From a checkpoint of a small mixture-of-experts model trained on Wikipedia.
Size: 10 layers, width 128, 29.3M parameters.
Training: 272M tokens, 4154 steps.
Below are experts of layer 6 (counted from 0) of a mixture-of-experts language model. Rows are named router (the router's row for the expert), gate (a neuron's input weights, with its number), up (a neuron's input weights, with its number) and show model dimensions 0-127. Each number is 128 + 32 x the weight over its row's rms, rounded and kept within 0 to 255. Numbers have three digits each.
After each expert's rows: a language model's description of what the expert responds to. This comes from a sample of Wikipedia text that the model never trained on.

# expert 11
router:130135083166145084116141101084146150143205141122170053117176150116080164140118065163109179107182122147130081142143172106115086130102218092156128146121097051166126142103115167148156104118136123137129087131094192182162125165137117157150131096152142074100089107119128079122123098145106134157101146154103167128174100090173102082125139124089118070134108106138153135165131096115214165130117
gate0:090123114162105136139135140190111102160157164151075206159066154159107100154112143139122130124116131106136129129113088171166136108158098098133133144203175123121152123105154064106170144182180150156086150140140060097099138120141173099109121229144133073145146152154160182047124140145140155106167136141128120122111123149212134220105103136150166140099148158169111103135146154136114114106110
up0:117123155139086137178074129087079189163108103070121102143093125121120114069143136095124129106130133128163156163179116134129162132070109144130143085113166104132152125164127092129139066162111145105070107089151103079117124132088118084133120146099161182180104120088099113108147169084148101106106079102091102101064136128117064063137122076056144058133166085118178160117140135145150087167186
gate1:081084164086093168171155133104112017183086097121194114142098160090152162130144135127119052111132167074101149146105148115132098105177094155097170172116141110118154173159104155159094111116074152155104128106113069086127119140128152138155117085152094101125122140095070126101164088115160141120099133088117146160117185113160136155150143140097163186112157145144178124083089103113167151080175
up1:146161135089110120128086167122042171112126094095111070126142137072163061120122104128181113140156143105150124120090162135077115170190153163048133132171120145161089131108126188195156125091137122128179123169103151116085113158095108177143067096122128159142168172100123181174078134160134180148088127156098121099089153128100113088077158081142140114139133150157119154096123118188172118146135
gate2:139116155166108155155218102130147111144102118105095100177133178128093106123145086139164119114143138076066135175114100131127087134152140193104116085156117166213129089134136159129112137153175154078128155147195143130093077138112074143106145206091120138144157113110116123097163164077143066102117109137098197128134198123154115125088116157158081160107156191150099127133159119158077135108097
up2:083131206124150129174191192103154121167105097152117148089166130136175157094145136122077121112122124106122116140147085197143094109136184122100119117112120107074146181128127155129146147149145085091169133146141143107068064080128106095151116155119101073108092116121104136079134166139212162156187132124096130145122147118135061177185187129083123095152114113136114085149112158164140146049124
gate3:093145180100093173164168135139092136101130126115142085141138100114163160120119135121180147171117136148140140091081079074092086156097155202076115154107092109144199120105160114097207117103159141135159149154129107126165137136104080118082042145151132074116154172110153177112124141117154160124152172135079095096187152123145131179068144139173138137118071120148088114176098160166108114075149
up3:106101111139202092157130115135113156133115135124161180155143108148118079164144142061170098141167224128159152147151196090133142105126142103129100149146197131159164126198085160097112119167116103170090126115169153117106113113074093120130146140094143177168095124131131113132153175122100126106080142129145154131112133160109153079188227132169140083096148121133182137048179146111120109122116
What it handles: Mixed tokens with no clear theme, mostly the, to, pipes and line breaks, often at table cells, list items or name starts.

# expert 9
router:144152104173130167172176087107119141125166129111161113139178172050122110089143067150152154125176134137108117099110183112106153142156162135126095105130126134144138206108152186170110122174129109132086100070102124187132103095156120149145143121103127147080124153120076148166095139134094049124097081112057105074112114106071110095142148114126106084117080098136112153138166120087188117045101
gate1:076162153100130078065131126205124112157142143080128125142166101096084145139081080118134128121139139141131087162129085110142132120107116113077179082113091127189214203109131168102158125157201116105100171104127144133112152103157150097133173147168090167174113126145121099138118120085090163057165103156186140136123144116132113112072176106129064127122124120136186103133086147124120062134103
up1:099138125177128076078121141120138086141142172128191134146168141065112123142139146126125122132195150138163125127153087094042160141119154188094129095121128134180211215126113139151162110135145115153119158131175130054158182108096190120128164181162142139127076145134117077158157083086140189116100133187126148157119094141169080124066138111164113147150109109135151153132089122149147151107128
gate2:088077150127142131125166155105069149052055127115049151149121175095114135106125128154149104112130172118121162112147121121130156146150124092142116126160118074209060201125071171070138128144186145143150105129123100116122075104123098073076132109136110119119127157135133071167101147152152115157123132108199138086086159128079145130183106136159133146152110108091175159070125167110185104133118
up2:094097111151100136074158166112122099110066124153096183096147109133160166111104097140153129129159147129111126078148123068144136155137115137100128125121123192148033171130146177075139159140117166058147135112122136197165112152152074154083116114119070088090148222127120108097129115157167067119132160186116153105122102144100138174168150140180099144134123133115068145120125120166142081065102
gate3:146110163145075068161098147107195071085142162114151178139151126147111197162179114072151092140172108129140116104110133075090131157137205139119161128140110117119183116131123104173098152176169105144142100154106093115089113137131132091120071136180132119155133116183142125120055128127152131141138160105076099145188110120117134155138115079086102178160091198148089147137177119196152179139146
up3:109146126168062159114180128151147123150080138145110136166124132158094118116070107116119070149207110112146149123097129160111129146102139112107125144157126130160115106130094161128100159079110092087133137130096167087068156084085172152169127168161145139145106149178161136100100186123095133106109107195149121111119190106135118174081140116082136096152134185117056153054163078136148137055202
gate4:075151172110125145075107118122207130121105092073155141158110123108116064161132117155130181134220138119075115169082135153080127124177159132114116154166167129119108153082111123108102104175154080096128157143155174116090164151134113114188130087123157090150168133177150096107092227137111176100128043136154095144075163139119178133114082108105131166127153151140108137094113144154118120130106
up4:075140138116141141134119140102156136111110143088140128168123127141106119135093143187065112122171163089066117159088114142114110142163145145102115154146132131114142116023110125086103124134079185121174157151153129120106128191126131132153166108124130161159165141149171153157082143084177094097078083137212187091116120174157154149094075135122084166135100118079204132144180124203086144142137
What it handles: Nouns about war, military and world events, above all War after World, plus men, platoon, Championship, Ireland.

# expert 14
router:106129120149131145091106110139086158076127125133188115171145163157135116056204144140149121162142118143143130125137118088095175090183089183087060109112142145123133115089118099130080081107177113077090113130092143108112085075117096115183164134116144108100092187119146159139067198148119079145101159127133124137110173109184145144159174175091098182050147123124113145166082101111115158105140
gate1:138151132098212124083094199162129099120159164126111139124100124145092117133140112172152107092154192085112143115119191147143153111188180141110131140182102140120181164131138157071121138131141092078165132114131157093150145126095185101085152156088163034112125141063119188079136135108126098106147137169144110165132143102170098127082168101142096124140113189151128151145080146112121163162055
up1:189207159094179081128103186153143144091146091142157094119145078085105160137155100144131135149173125134142114130102143087136163121163131134087170118181049114115192136141096146073124137123118052082114155113058122126134112132148185130148094141101158094111135174090133214067141135124118087167124162140098093131146115109141100136142165117133111088105193146130170134118136163199093110125099
gate2:069109117111130120099147163168151137052085109157097118137115177146170167094124087169128103123071109095137138167105084050086125191126168141086112144144108087099134128092161160062118130132175150108130131091117077128133110148089130143069054119120001108124131147139146123176088125139085091138124145129115069142141132097144145109093167091146123114145114205135130123114091163130139109151136
up2:130145113096087149096145137197096085051083075069122058110129186105135114123146132119085107065122181147135101173119124159047139177143126141117115167140149108144113121104150140137153134130147171140145218160097139203105122136082103180078068097117107157124121141159151061178102190117084131114107092114154150145114151063120132083104119117130168133142163137120123107134134117148131125154091
gate3:165101127180172101098157112151165086099121114093134124089119201168140111101118177109142124090126149095089075134095132123113136123168135138135133131178071076139132072105078098142102149110108137087060165147168115167131106141094152107090142110174107114166130133136202123093071142154164116140161136207183161160078171061117123194141128121116124149126145160152075166124166077127084168102144
up3:102087104052109149169127126080147135132126177123138094148122098126170172105138179140110109168162139153148088096091157085117101106155123155145042183097167130070124115157103086158172102137091103135152137090178176119153174140140159084091158103162018149150142178102154117113092130129128087166102121161208093148160128142135086142110170134130106175101151164146156140155140123182119150132101
gate4:114137112098129122092154127150134089120112115170128076117116085136131136162107095099101107078135146178072156136134140161168087161107120108119113125155107105160084088131154075163126083169112102135142099135160098085057169075126146133139067150187135172124103165138106094147148179098081154158139163101160110098135206104060179163144158139099086099124135148139168103217118059081116116117071
up4:124159094158103138136097091117060160128083113121112122101075096167157110147037157149100109128070152089146126070116135146183062109144080094093122149125160101181091108143074158186106129148156122137152135175126092138102155118073141128103093157203095095073080097138114058095131113118117132106100130106111142106117199140133138165138132181087133114117088106136152117140137115079091105067085
What it handles: Opening pieces of capitalized words in titles and names, as in Se of Series, Spe of Spells, Bra of Brazilian, Ele of Element.

# expert 1
router:163141141093123120079174206130082119074145132118196078117153200137104155148122132140104118109106166098078107147118037152091114155112137193114131134138175171151112142126080192118141116137138162127194165123150144071138151097135100086121130137180112072157165118155127093137195120084123150119185112109115146097100099099126153129103094102103113109143097214126128181130110173117160136086119
gate18:130124125091193137139128143089072129085160151193158123146130120135127081100165110169132137179145079153118112122102114095142131127136112129151070137064088158157126098122130174159121164103095136149122142110097099113103127175096138155161108161117117098163148099009137143100155069149120175120125125139080164163087141108132176108161172166179084094143144044077141137090096165155161120082183
up18:131124125131130152156135097089146110140155193124130135131131106151133147119118122068152103122118166154157168093160185143152103100088125116141100079146079139158129097103102121145082117142130131161130088105198193175143138122149153080125108149133133080077115092073101100083088115176166101124129102087192113119104147071136171141139096206183109115136189167048138103128117111157128224083166
gate19:159123160114137108130079214085188152094116133105172130115096112118154129120192161067158093127124160122187174139133128121067087192141140101059131138145170143123186112122115145153116116092097189116097153145144104167068135140141127095128139083154107223093150173114092148096112124180136078076152130117145112123155121069121104149162135125113112102171111121118166141173140113143205166121146
up19:148155101158174129135135156141118149156118154159105096067151079168131162156125141147192140139084111117167167158082174074114116143165135167141171120144170155063149138097095051093145153157109172116095200129159171055163122182156115075143146110123138161096105147067141095068059081149160128120116123150129147093101097111123110061102100108178119131149100132134174122164138105112164127140164
gate20:116144080132126119105157123153135070082124093096151102117134139109149112159116103061132112169117192128153101155086061066146107118099117087143102166128111107118159176163067142090125102161082183148171128152124158108167167084085190107103093146108143130117101101110089136121123102144097074151140074125092127079255099098074115155107115110127137122143163127139133135134119162150166173130176
up20:161112152158163097153089125172102138099101139151144155105129157147138083137119113138105032159088108101168076131155157140121183110070196148136212180132088174122082124160109117136111181173151099141139178105130139147150130162153153118138109106161132133088142148090129119152121117105150090153104144114105160092168146098131055138145060126185132183159156095160111128085161088169150198145180
gate21:166109156127132130153106170151140105134126143114099100146108148142128094134114152131109125145130101151120148152144134044180134164052082133125152131104082069118126156109131114115150111194063098170127172135084140094056132123126113112132123105146140087068150151101124124157170077120114152152185143126089095147129127170050039117164082172138134100184108105120123035101156190145079095144134
up21:187082163154146110156069160103122162114133124112134116165124168128131137135136176108106138111155139136138171184123141094180135155077102152116113127118096076127147147126123121077165123161125126201132165112146141110050172119132123088138072123193148106028153129087109118152141061092080100193128122130103109138102134140094112144124062189144077065147082151136102070106166175135122136091122
What it handles: Verbs and their suffixes in narrative prose, especially past tense after a subject or auxiliary: made, released, flank-ed, play-ing.

# expert 18
router:081115164122118137074094170132149148104132106062070076060111181160118090129145156152111165171149150101124114077108090150166115165106106122106081172112150093141083118142134096117111180133111181103172144147127097075138069193081143129123092109162156133160162157140103141126192100158089132126132127115152156171117106111092130139091127093120140149072136186089080067157156159119042103154129
gate1:198134132175124079107094083124133114160096142134163198077081106112137189133100124094102158122083176098137187141144139139176203132157157172125076144120147108101090134106096151081129162156110111128131154130082107151114138120086118196143151177147159104075168118098169120137194131122095124101144130113137130163142180124142148081160123180078122157127057210160119118147168124147094101094109
up1:182107090186132058185142105190107128156117171151090162104081101147138176168076073084152126144127125097084170086103132143150141143117139101118102139079198137113088106121126172106149169158105122125129168127121116156171108124090138165151143148110202105148149127072134109090145102086145196081112185127140127079118103139094194122123107197095088147124139155107083088154141117141098110149176
gate2:117144157134139122123084113193127145126122127084042152104124138127131092075066101104166080142186095128088162109084148179103085152101122146130147097097148109122130112122093116119045166166127132095094118168099146133125196146113151109118048176131132217117096137147156161121128097154108186119109186141140179107100128127077120181152111144162117119157111186119129108133111171172171153103181
up2:092121094152126131151108117182122145159116109092043128130097092096112102106116138066149077121198119150163116144102164129120049100138118145098141090144163115107092143157120153145062192123133076080110100123198150163130149165115067111101135155100157186117122162160149100138132114095124214179103137118152185112099098135147173149164087122158140174131076169158139101128196147147150129124106
gate3:172159081120088183130180127141131111146095125113120123095116116130144153169115131125112095108112164093160145124117164110127188130136163164107096110108082147158205104094164077088078175065150190169121158098093177121117132112147103071129145042151145131138115083130125182159178148102109136140131099127065123178178162152119164176127096131123131157096118099094027143121139165138144131183156
up3:149158058116133137100171098144127166182088150127115138080094104139150130118116093145131118109124184142115150115123142086139170073139154197144131121097083155180198099122133120095152126087170154117138149123068155139139116136129144063133103046116132080200122094171112172170148188090097133166148142100072166158215154151128156145125094113105138145082112084090088149116125180119092119165133
gate4:113109136147115096071134125130132149170121130151155117133155083149102119155133181092148101160169157191136113116157150072130104099048126122066147188081132122162114071122141109104108120142122093089147142131133054086118148161148137062073119145083154163089169171148095180178086170125109115233183129172093123141138145142095125102158160120123152104094156084164107119103117155135143182122166
up4:102120136154156156129172143122174109088096109157149079141106091161095168129159158091166077105117131149101087117078147085145154161050119133080110115071118099138173072096153111130129103115125125117117107122136087090111147161126102100183097108102158139116101156139132155141076183092089152202143117140135107129163138084084151052130116118134136118080165058179150104157105166173184201165168
What it handles: Articles and auxiliary verbs such as a, an, was, is, were, been in plain prose, such as had a population of.

# expert 13
router:129109089089157111123128085181162110154132117113199098132115093117169094139138136075172110114108082137168192158100166149121160149155126140070117109113062172055158143151109146142128150124108081114069136141131154093149147161116145104107124168169143140133125112090163196182100150163161102102163182153191091154080177141145186145082134112141179136102080122193128132085086129096082135116151
gate1:099123131160090136091077102093100119163120110143129158110110160127089139135166119113136090111126125109086088097178118140147132154091114196126142120103156097120182086156142136151109130110100087119091146145159108107126126185169113183127141183075125119093130183156121096086115098143201146151148103187238131173170082170123127075139166151089121104186082153120187149093078093099140180097121
up1:147112122151130144126150116124056123138108145096126164149112140064091136103147145151141087116090063123065104154125144156100123144068138117087148140149097130166150168068092159112126077136109131102200114185126104073101108139085112130162190162107185133130097167119066172081090107110186041141107149105120137150133154117150176111117179151125169140099134147094172151062076145140115125189118
gate2:125060157128100059061128111110120062136116187101118111171086129118146130105150101087149144135135222103107105124077157129101138115114166125080132122110150162144141111184111120143164129144094100113090117111134169127089134090114125149195150173160078127086116156121115108112172135163117084075116059111101157088089173136181158193149161113141168112153152087135135101072064114108135111133065
up2:106142164099153164165141118108107165094148140083121068135106164130139138110116148091098118132110099126100120162121128079159104159116123148206139182101078125097099152125161141163057093145117115070154127123095214074181096126150162091140179145179134183109146156138163112133158143073184155083173159175163150155142175088106120119117137097129151124150175079121047166164101166100171128130126
gate3:158109097090151132113155166210129076120123143132108143142152127110117100133175124078150111116134158095102107073081112133108100176124111174110121143164105143093182087136097197082161107116161137173058135138150118105203122138148125180103151113086144148173160158151119177092082157212176113105136057184121152126142153117131123105154127037107163127104119141107144125112090067120118088148141
up3:128102146130148156110156066152085160144148125132156173173088114053097086097180119120167088133107148100157148145120136136151093128137133144114128181098083181087126090179109165122123181105207156128137095160073175084167070154137079162125153098094144133157151158152140160102115132231147133110116080176182136119157160135093129133143207131119131117081102148106105158112132087115142078126118
gate4:157146119106123121111177130155100081103158092090164117199119146133125103129189088148147139153127136132072133142126167196165117162136134157089084141090100112128106147151137144123145122146075172121113087112087087148111152134083152127132162162183170116171133125100144084040198094161117175136172130131089191132121211155146198152147121096068134166155106104118141126081129088067144155102116
up4:121148115146101144125189110156134141126160129085117105144089142124108117164137093152173136131122140125077165130074136088147127201101157095095034137101061083131140080110151133141152148086138123115092171130111050163125119106080112099099154167101137113171116120125113085155110073116178194087108143128130119061120101166098178179167123109097117154202076103165150141066158135101093094101131
What it handles: Name syllables ending in a, often in Indian or other non-English names: Mad-ura-i, Jan-ata, Mal-aya-lam, Camp-ai-gn.

# expert 19
router:102134158158116117144178182096122136099109108109065124088157110108076100114150110167172070127167176168154151130147066143110088138114108184114092133129176200172135215177069204148168144146152162121118135149128121109155098155123186131118106117162156140134132119100072160133140098123135122124172149124109130134086098147137146112095110142164122159112092171064088189183100095114178170112091
gate17:129162128156098091142182102137065092103205157160112188112133153139100098103142123141140119117117145123174158107122112200119142079165143103113078108120129118123150135162164158122126094108125131131114091101144185062093149115130105121034107092091183152145096064189119128094158124095150139106019127119127154189126149120140145076098128063080120154152083127110104146103127170113085150133142
up17:149136142176112174130085143136154137130089117138105080090094058147132131107128126159157099142117085128108121112148138101124132085090126120147139135156130099080179101052107086116093138100079127095101068157128094140072177114114137098172182113130094103144128105169096100162108190130125128186123209147056119104162118152177146145138107129035145172144092143135133056183132142081081160119120
gate18:144142175146132098125179157111114161166111139067209155144102149111120152101159046116151060108111064156106080123107114124106171097171101075160054182137176100146144109156144164169097127155092164088126070154168142182121136127087113164118104127171110185116107161132070090163123090089071104063165117138129104167094132123125097112129101121114143130073131128148108133135111116112130106113179
up18:128131126121098179168125113101094136119174155098087128098121122108105126119131135152121109129147156140059130104093137135081137142125080108175039125152120138084122156103195148114157079157138130086122117091168142176105090153184047144124126160170148170125115154114163136114155158155116101106094126073152156138119174117186054059100092138149177156161094099068132094184193112132098101140074
gate19:145132101143080073153165156132146132117091130165121112136091132137150065198148108164129109102120093142118130106151125164158137127136056101184126125157105108116137105186133141104227163135150119097189050082067088161168107092117158131129124132135086149065094145117135081138063155119165103152188073124087125125141187114132086056128131157162123099119130087132165133158120126081086130140118
up19:143126071089144126124060124173126128145099106098155210107160122139102174130131125119151164172109112085111123127163134103148120212165112112096080209127144091128134113107199085154145169116093135161084176145133119048106169129148093090105191126100135069155117100095116153107129140189117104078139157108129112129177107157135140111097143150076157099147160133155137136114171123078165064134078
gate20:142138167141153157100085144109107176144081113128110168155084153117164120175082166129175088113195061112136159086076075105142165148119081151173168168143137109204142184104096148091142103146179064138132129128125079107139097147115101128143125137119163172147119103087155112091167131099162132111171140081141142138118159107147187128160103105215119116114103113113041091154095153101090159138126
up20:175149139148160152109150156168135155122108104109143183101073169110202119155051171161116123077109124128151124091123101109122104143086130110106190151107152172162128106103117098151123087163138079179151154199108135110135109161084095089183117117146191158124149119096118105115176145158101136116188103092191125117108133120104195157149084098183099125181105125156130116134119164102137152153034
What it handles: Subordinators, relatives, and quantifiers that open clauses in prose: that, which, when, as, once, even though, some, each.

# expert 27
router:132134079166142081118143104088148147142206137115176050120175148117078163148115068167109176113178128143129078140142172105115081128105218086151133142121101053162129137110114166149158103118136122138130092129096191181165126175136120159150124101155141075102086108120128080119128093144105134156105145155104165121171102092167098085130141120085118069134106105137158140166136094110213166133116
gate0:093111074095086081161101128128134107124049104138051149109144175152112119147147197092170144145129144087126156169080088097094146089196109085128142138170154178115101165112117118123184134137106106099137167179140150124133089113049070114099158138084096101088119142141086125142129161108120083063150173132093143118093166182131188091109124145118165050133105164151105129126105121154140134135132
up0:087211129140097127131148156163131174057128114040102127142153098084130106158114162168138147094124121079103115119112131140063054110110173126095149148095100142121176108131110174152229125150145080127116152117141076108058147060104143129167137124083126095117136090123126165105062152113158077149117100129111105080143136144089168143182134156148145127139097128158168124105127146083155136155084
gate1:126124126133162154119100094151123146106172102061142071144175127091160132161126101090156084109091141110148076081059155121089103084092109127159110074124137121119084166085121209156121097138078137134181139095079148154095087098183191128083126130214148135115139107096105179100102134146147059122129153086143186155153149132178124134104121162106130134121074126077100099116092114104142090127087
up1:131087081068086122153139038081142156165154105112072124136128105098154066121153139100165125095114142117096130127068146098093122130156114126096144117171110074082093085132167138118109125160154152141116153120083175121104111156049125164077143150174162108185187075165117164100138120165154072119144164119189100146091072121143114118099050127160128180101098127113122081142105148129156119132156
gate2:137093162174139146115089121190177083143183049113114135127134095141177139106158179099142101158179096128113111107149140159108120081125149149087084149120130189138102148145146134147074131119157099089102156139201069111176066131116122107146112182136088111129120151162091115081155152081116114055125150163148129142139132132099152177137106079176174092112135100125040127079106138096165145075113
up2:156124117135117121065193130126175116140111103168121138136150145145147083110176146122146150216101093125060184186104160140096163077144100127186126072110117076124113143127109160091110149117085115115141154119138077120133113152150096090179131167089105114093111132159102123047141124056103091141149153165093145137142156131107066163143165136169146126109089074136142145109182183136077080169098
gate3:182124147096081149179118116119051137134118102092105113144109084119123104184176105073199107110129173147151153130126121160146107147116141141105130167119178117122154196093115118103174212088085160172168119123119112087088109099125126128110113167172115174140119093175082156169143196150118094068094129074125128162133188150075134123155121134174117143154123067093108099080119086166111117104132
up3:091125112159143154144136144136167112038090148193152142149166068095180157182118132083100082115153153112118182099099117112125113158077164120160155161144130118143076090111122108118132160165070138116111163124150118071138102112135181156161118125113103167093090172125111164134133095104117155173126195078105094130118082161138173137175176071089133188136141149168114163156150127128050083116164
What it handles: First words of table cells, list items or clauses after pipes or commas, such as names, he, and, ISBN, award, and football positions GK or DF.

# expert 30
router:130136080168145083116146105088150149140203136115173051123176146116071162138110064170107180113180126149126077137144174104109082129105214087149130147124096057164134144107117170147156111128134122139130095128097195177163126174129118158146126100151150072100087108120131084125129096143111136154100147156102160119177102087170099086134137122087116072132105111138158135170137094111213165133115
gate0:162126163088156081115069160131125062077068175126130174137102126146133151123123178132109067143154117076167092128146089157112074092100085182091181159164103112114123161107140119106149103173082118068079193089097096194155086151123116160135141140106115149110133113121085105059129173164133137116186141098163118154101170100137135197092124090139097165127086108151116133092116139129151121138171
up0:128139179155108180171134166114155168177161133101083139117148081065196127192112129102157140123137183042128167146135101101117121161145131114107105105125088110141123114136112067148092076088156126143116175146175113104199098097100176110108107078120151142087089158164136177190116134194119136094109067140169159085117156107119114096090166142136108139162192158135110105126093121099116153153094
gate1:132052158122105109124138147124127115162080103122128176131139123148143180129115144132121093082108143078124122143079097129166075045143045111101155123139128100166099130144144111151147106129164137054130172129083118114078067162157145089056173142144086140127113166094125143158082140154193160097132180098140069116149112102185118196132096147132086111125081070127106088115112122180106112092135
up1:118129185115151081186152137138133130136117090176092143128185142141140178173103116052113115138121128063171109053120116102162106140106154125135152103164164095139154137126130129079251133122155178073108154116170141126093158116122165144094137103086075129149129090166089123172126136115115115145117083112138078123163108078114092134108151140139141104059090099141140149110105130065105084056140
gate2:152112170137129067151170118124100111140114053129132150163149167142146095158108173131162133162124188124141103103146122128131113159179168145172086134088102125122152120140185071111128155190125139122060177066133150147123150139072124093138138181146139083112148187131147073075104119112146100211170089147116112141101178181155106116147148114126128172076169165114107108066133157191078150144140
up2:140138133099100111081169163196163147141154076121189153096097165153148084089134131127075126123062171183118148119089173123088134171182138135165057093106124118089106173157114091105185179106103084094125136168118145095124104123107111113066116087133175114119139124169046157114094124126095104141124150095092157063125150166166132078136166119104176125100162144157139103083144085114109112094109
gate3:107151136173099156108115155105151148094054145100146110105141086130150135160137106135142088141100133091101129131123088116157120154119123101154108120134104114121161098094146113074072132158124210107100163162223090185142089137198055134072116133106159145158172153170088157144126123084190134088084177156100147052098111109095120181126135131148158162086180100095119103136103093140163129095160
up3:076126168143134154136066187091135148061038100176167154072100147120124133116115141079113106139067184158115150151099095117085161162089139118131094179066129146119125096124128117105113115134172174124132134078160083118171144098091105132129069149115169101101071171111127143136137129158179119122178119154116133074094111097143160134096116085139095203118115062148181149117094102139104115099151
What it handles: First pieces of taxon author names after Authority:, plus years, months and punctuation that start or end entries in award, discography and species lists.

# expert 25
router:182180153132131128134140123079144100151100156148135137104115204113097148171147103124088156088140109099081154133137102125113167159086095171137168120161145063097126173141102120119142171204184122143110130121082054106132138117169128161148129107145165070141166130136148116145216150145160141079124122120136076088103129160191164131192074082100121055158092134100115159135134115110145123117059
gate0:177121119068136101055146097132131121070155023114132118131052204076101165181174059153083090072098141172181114126111103109133170122125105157085154125140154109142126170144155143133131114167132155134184157125112120085094147091159172138088136194095118134150154126105093115114115134138116142138171116142112128163121100192137155097085156117158122116178092154160088116134111164121141101146093
up0:128134123166111081129140148191139107173114160109121133152159119166163174076168150158164131194165131112136151072102156119175112093100104097134111116161118090116166097124168150153114143121102082084071144179129126134127172131173132092186118109145142157087059119148127138102155109175136126127064203143055103111143173098157092141200175139110154079127138143154133095109130130052118120093195
gate1:111066157108114137091036190092137140142077172145126144113087107100105149163142154104112154167072102182129150149114102107133120134168150101107125137184159110174117131102134075098144135183149091102114102148138117120136158131088051178112127128144155151072159120085092148175170157116068108147122127109151113149128143136144136162156072069137124168119200118111120116180239133114099123138128
up1:160127113139145109155136133090134173146080121122106169068124064159110073167146139096112119169153142162124138123055133183122073143141163168169111163136074061093143168128112137112153099130125103159174123168151126133148184157088115139077102173178109114116149095136143162175122181119078141082086120193087121120134167155107175170142138136121166118126091055138129155146185110052103115142177
gate2:149091142133114088108114148143098142147125113067073102137188112074171076142130166113144123168127118140135170076125130115128107104141136124100144082167133158087135154152120120154154077152141166058112094126129072154129162110096124169145104119122071122132183207126120148043139151159162091071148147141102084141126150114158139128168125172143171071135137058155065179101173173092087173147100
up2:172074127090116045178150096093115178160111143165080109146149148068179083129110155110118116175111113155135188099163142112176192116127109171089102109189188137105136111098128103106131102113101102117152091105125081111182146092071168164152161150108134072150164179143085117115136165111119140108118127135106052124119135083137107118146154121165127119191127109140093134080108157080105191164122
gate3:101074128119109173122108133115104138151103156107105113074128130156117143097134142089162117178129115169028140150127092106116160174202160190134110141131097121177186074120093132093044122139161166110152128124077095115098112121112098096067166181192094110136125078155100145154152147203100125149134159204140114161120124118096118123137132118119133098126081110146159091149187120114074140140086
up3:188145096116095127118133116107108076109102039115106127153123097111130109113166100122174153114118172160111151114165097107085163151157094175141096115132161125134140038106120113062098066140177111135184141113092107087111125108095115111128161191145104155136126092165100081161113136197083146133119125204168103147118112141087114170176102120089118127128129152204169108124184201104120137148138
What it handles: Nouns for people, roles, and kin after a determiner or possessive: member, player, father, partner, bishop, and other common nouns.

# expert 6
router:096101184100105149121103100118150115145130147096143133100122073092073123116124104095174092163156156123182176086080103168136092180052164155073144173156161131182142075133117115105187153091117109140132163087112164128130100101128079071150049139084144155154193142098136162081168089122122123125143148081121152105122115138113160134200121123155129087136170131130120133085081146142156193120085
gate17:131140179175125128114146145111178160154161092140088123105179137162120137122143167103134135196216136123090132167124077105102122045117131126052143107090178121176103156071124192099081159151103167084137165121092127142136096102118158095083109133099098186133165125151101137100140182126149077152179166142097124118166176134166135131180095166145156113125129207135174113108134111095112152123118
up17:097113130129117099115108106085129127148145141153138211087186103109050121106170165109122131177225107127115115110153123081119142050139133074089139129154190132113120091112139162110132149175119119133110180155057165140157119072107142136131109178090115129129136141152156136106131180170167133178186136161128142094154132141190088157105107099117134137137139194116149130100115114172096118208078
gate18:059198179130154165136072129128139133117125161166140142118090176101099143164123129091119156157115123139152068080096104155115130176105181156179188104141114114103164123134144152113129156134158139153113118169123155146177099188056156127106132123112137168114133170169070156164118128107144204124180135123078118132116131121079071122114057118156171076136116122172186115152082052151111112118140
up18:167105141159097142110159086124095115128143125103160096180126093141106121128092165079107145152158126219097184132105153113169137060144138157119122123146115144127078181156090126142071082108083117125139101082159073120121097129229138147144142128099145159162131099208117099156137131145082140188164170175168085144148126113095121157134149070129144146088120109120145151073148189101184125086130
gate19:173152151112110102092122180168147129117184125144147135159101115119149116114102152089161128163171064094108134143177133149142129129037152116183149158153077140084142142089078136085151068115114123109119112125164079125176105073142092143130106102090107188071082104082161116132094108080112123143148173120131152134095075095107149170093153117152087145085084202166182092114086156167093122123142
up19:106090135111104118156144143183125147132149137137126132101079125093124137119178104122131147181194138088073188103134122064084123143090104103175163148181165176133112172064105100076107149142181087115085170156135119079112084151151045144149117080152127156112138101180095131130107118136107137142168121145122168093117160101107112101084101153120084139033113124145172146117061108157096161143087
gate20:151110106129108068100080177067118152116109169147072113154115143167115190109168154082098098149099175138111099101106131176082076166155103126089149114193126064184150106114105157117133121142140203123116149122147148129146124096094139063098117123145146136136110072108084166167133110128154121115103138097133132123123142156195121140127138043091143124135058149109043096132114126134189096081092
up20:154147183138145082143123146079109061145164122136126101140150096128136126148138083103076100071163187147115075164199097194115163195126113135151166130132065081098101117155089129149178139134151133149143171111134083108114111136142112170144122151167119135161093166083085187119121126055127157144160118172091082103158110120144137139152155092135159086133101080147147093080072078150171113074109
What it handles: Prepositions, mostly of and in, plus by, for, from, with, in running prose and in names like Court of Appeals or Isle of Wight.